config = dict(
    n_layer=13,
    d_model=128,
    n_experts=8,
    experts_per_token=1,
    d_expert=160,
    d_shared_expert=320,
    activation='gelu',
    moe_layers=[1, 2, 3, 4, 5, 6, 7, 8, 9, 10, 11, 12],
    router_score='softmax',
    normalize_top_k=False,
    routed_scale=1.75,
    balance_loss=0.00699,
    balance_bias=False,
    router_z_loss=0.0001,
    shared_expert_gate=True,
    init_std_router=0.0189,
    lr_router=0.000923,
    n_head=2,
    n_kv_head=2,
    head_dim=64,
    vocab_size=8192,
    norm='layernorm',
    norm_place='pre',
    norm_eps=1e-05,
    positions='learned',
    qk_norm=False,
    attn_scale=0.125,
    tie_embeddings=False,
    parallel_block=False,
    init='normal',
    init_std_qkv=0.0442,
    init_std_o=0.00864,
    init_std_up=0.0442,
    init_std_down=0.00864,
    optimizer='soap_variant',
    lr=0.00719,
    beta1=0.95,
    beta2=0.99,
    weight_decay=0.022,
    lr_head=0.0077,
    grad_clip=2.0,
    warmup_steps=200,
    schedule='cos',
    final_lr_fraction=0.03,
    batch_tokens=32768,
    seq_len=384,
    doc_mask=True,
    train_tokens=392200000,
    steps=11969,
    dataset='wikipedia_en',
)
Below are experts of layer 3 (counted from 0) of a mixture-of-experts language model. Rows are named router (the router's row for the expert), up (a neuron's input weights, with its number), down (a neuron's output weights, with its number) and show model dimensions 64-127. Each number is 500 + 25 x the weight over its row's rms, rounded and kept within 0 to 999. Numbers have three digits each.
Before each expert's rows: a language model's description of what the expert responds to; "comes after" lists some tokens at least twice as common just before its tokens as in all text. This comes from a sample of Wikipedia text that the model never trained on. Tokens count by the router's weight.

# expert 6
Description: First token of a new line, paragraph or table cell, such as The, In, headings, country names, and table dividers.
comes after: "-", "\n", "|", ".", "===", "=="
router:539542477518542532465508474547495489550483485477482513519523465511517495479526504495510506491429518499483509486499465486525467497529473478525503514452475524510512502494465541473501540520486459
up1:482465499510546478520497535538502497509520507500485509527470527491540470459445522497491522497468498482469501513504474457504470506512505493495521531479471477502497477478525499510484512481496467
down1:524518461487534528504453495506564459541510489502511458506474482505487498483494524500472479483529494452516481510501464517460499505500502487469478509516504504456469520484492475510503470525541470
up2:537554488500520518481481513508475515486556485507486484515533487510474514487492527514497508482513494531541472499557487469502488510482537465501520519483452491511503444467484544477501552498501452
down2:490472514483506477481501494495517510450490496486498493537454521504481477556502513510527507544529522512536537507503540493488540507466505517493494535482502520495485518539451524540462473518495459
up3:501487484483498491488512492495482534516472473527483512435540512465506495487516505468504526494536519525486498523506493471533491495491469463494488499517509489455497514458496501503507535468515463
down3:521476456505481499530519506536495463494437486460467460520527488472527506500491535521523532498470482509470461522507498499481501490503483508486514506533523524543528502458467516510527568500511502
up4:523505500471565489432499499440519480514498521481493542486499526514475502495544524515493498483470497497491493495462515499507500484533514470475475539513502442550517499499519477539495485518491527
down4:484469485480444533499496517521505486517502479524486499499529489517493499520470472501516455499484468461466468534477483468454488501513481487484501507513487514467522535486546492499546502424527568
up5:503531453507486479476508470544483488498506514556530488520474454516492502495549511526511509482492524545488475502504482530526488505510494463515494537466494501474495493502540480494516542518472504
down5:527489477460487549525488471504510510518493547503479468540491509502528492470525547489503477547484473495474468458493556477520504441533511526458531470469496473488457518473501512508474501444504483

# expert 7
Description: Lone spaces and single-letter word starts like c, d, f, s, p, often inside foreign-language titles or table cells.
comes after: " |", " and", " a", "'s", " his", " an"
router:522452516506522442505491471503516512492527474472499523475483434490497524516517494506530517472487479480498533480514545493481532508499538485500549474467473457518504562488535521515521505522464532
up1:503527475546502520502491527511500494481506505496546471491497493524499536517517474490506481459477449499441489471518490517469493454534533488497477482512478498483490499460517494431498494522479489
down1:520485493538463478456473497479527539513511461526516484491465517530509495527536482501527453464461518505539483528471522497477481488491500500496492478502473480493537475526504497487489546462508495
up2:529500507524495507482496522483486513511475490497509520454533467493468485492453512515489516482500485508492544516493503472481502458432453468438476520503526503504495515498503511473530481574562504
down2:544489524557454526512512484467528516513521469495478480467530494507500447542542486499499481486495479544501455482500523510543497475548499461503516504425507479529522528482499500489462507491509483
up3:447504484499492499509498490453484477484493456443470469450515533495505501534427512535503530495519519490516493490483499463480538482508487458521479488522509541472439468466532506508504504516498498
down3:447513480513459458484488520493550493485463472491479496485521486484512533549481504549532516481506501490532495501482505537490568456559480488520481487496497493497506486508513527509526483500493502
up4:469492494483477488470496491522455481495498497578512539475509487472531517515492489501499496498492548503474516500494515535504503497459477540484503493481495493538500507513503535485493492501463493
down4:508522526521502461511515522531492540509515514514482492542498518470504497466478518513515497518552510483492520481474470471534492514451502489530516497517507486536495490481454473489474508504544530
up5:532489476455497466489510504459506496457513479509476497438464474509521538520527481479480492490528516481513507496467430501493460531499517447482516511479505505535527538485485523523508528520509455
down5:479541473512467524489496480437518501497485523532510485476442458504512529499535507456481523502544509484537537506511484540535483526558475485507533517534523482462527516540487513487520497520487494

# expert 2
Description: Line breaks, sentence-final periods, closing parentheses and heading equals signs that end a line, as in species lists, credits, and section headings.
comes after: "\n", " |", ".", " =", "==", ")"
router:497512440512465526518440521517476470512489494495459506497495526488495499507511497524505487515532473496509461497520525496440506484454465503510481528486537554544467515534505490478481496504565539
up1:483492509524508487496515521467504492527549493490464476470509479479501520516531507470527475498546451515494500515529476473478445471522482506500538487482507527504520467499492468489528507527489492
down1:421496503486533536504516486483495482518462526509514536531566490517493456477541474491475506498464541458521509474496520522456534509494519517500495545481517506502477482487496567490522454491517492
up2:500487498496473522526505489515486504534489459463533502443526544450539479511489480491559510501471501495509478517517530509511466487476471484464498531493507564527515491495571477508472541521517545
down2:531487530494505501508510517466514546539488487481547473492537547491503512480509455490529489479467517472527490471483516498531453481473467478499506515489489495505509447448501480512448519526465501
up3:523478499514540484512517526469522472513506491498472507474536528457502484484496468478550515489502457536487557528511488527524479500469500468484459541526488517495467539524512479516501524528539516
down3:502538490487463522485510468533484528482468531472522479519477537529530487498492509484514480480517541454506501505477507466464470523517511508516503446452529469515544479478515487463526488530512537
up4:452492465502485466565502446523492540484460532530512467515497455467513509498510487511495474502485519504517493511498563460487480498563476502512484495495489534483522477475502482539466483558497466
down4:530481509512488462526507460469523498536508491482530513514516501486484484480535453500566500497506512477509490509486516482472505507522515533510474449505461496486503492489506495514495500485530482
up5:491529476510472546467483489487560514505494482523502534520513508525538503476489521530537514516501496513470494514489455494496480517503505481495461513468482475527486518540477557471481497522534518
down5:479535517476533473552523481502488509509505493500494537496488479467518521480504501559491502519492489534504482518528482483520487520539501500492507523454527498511458511535460550500464444487485494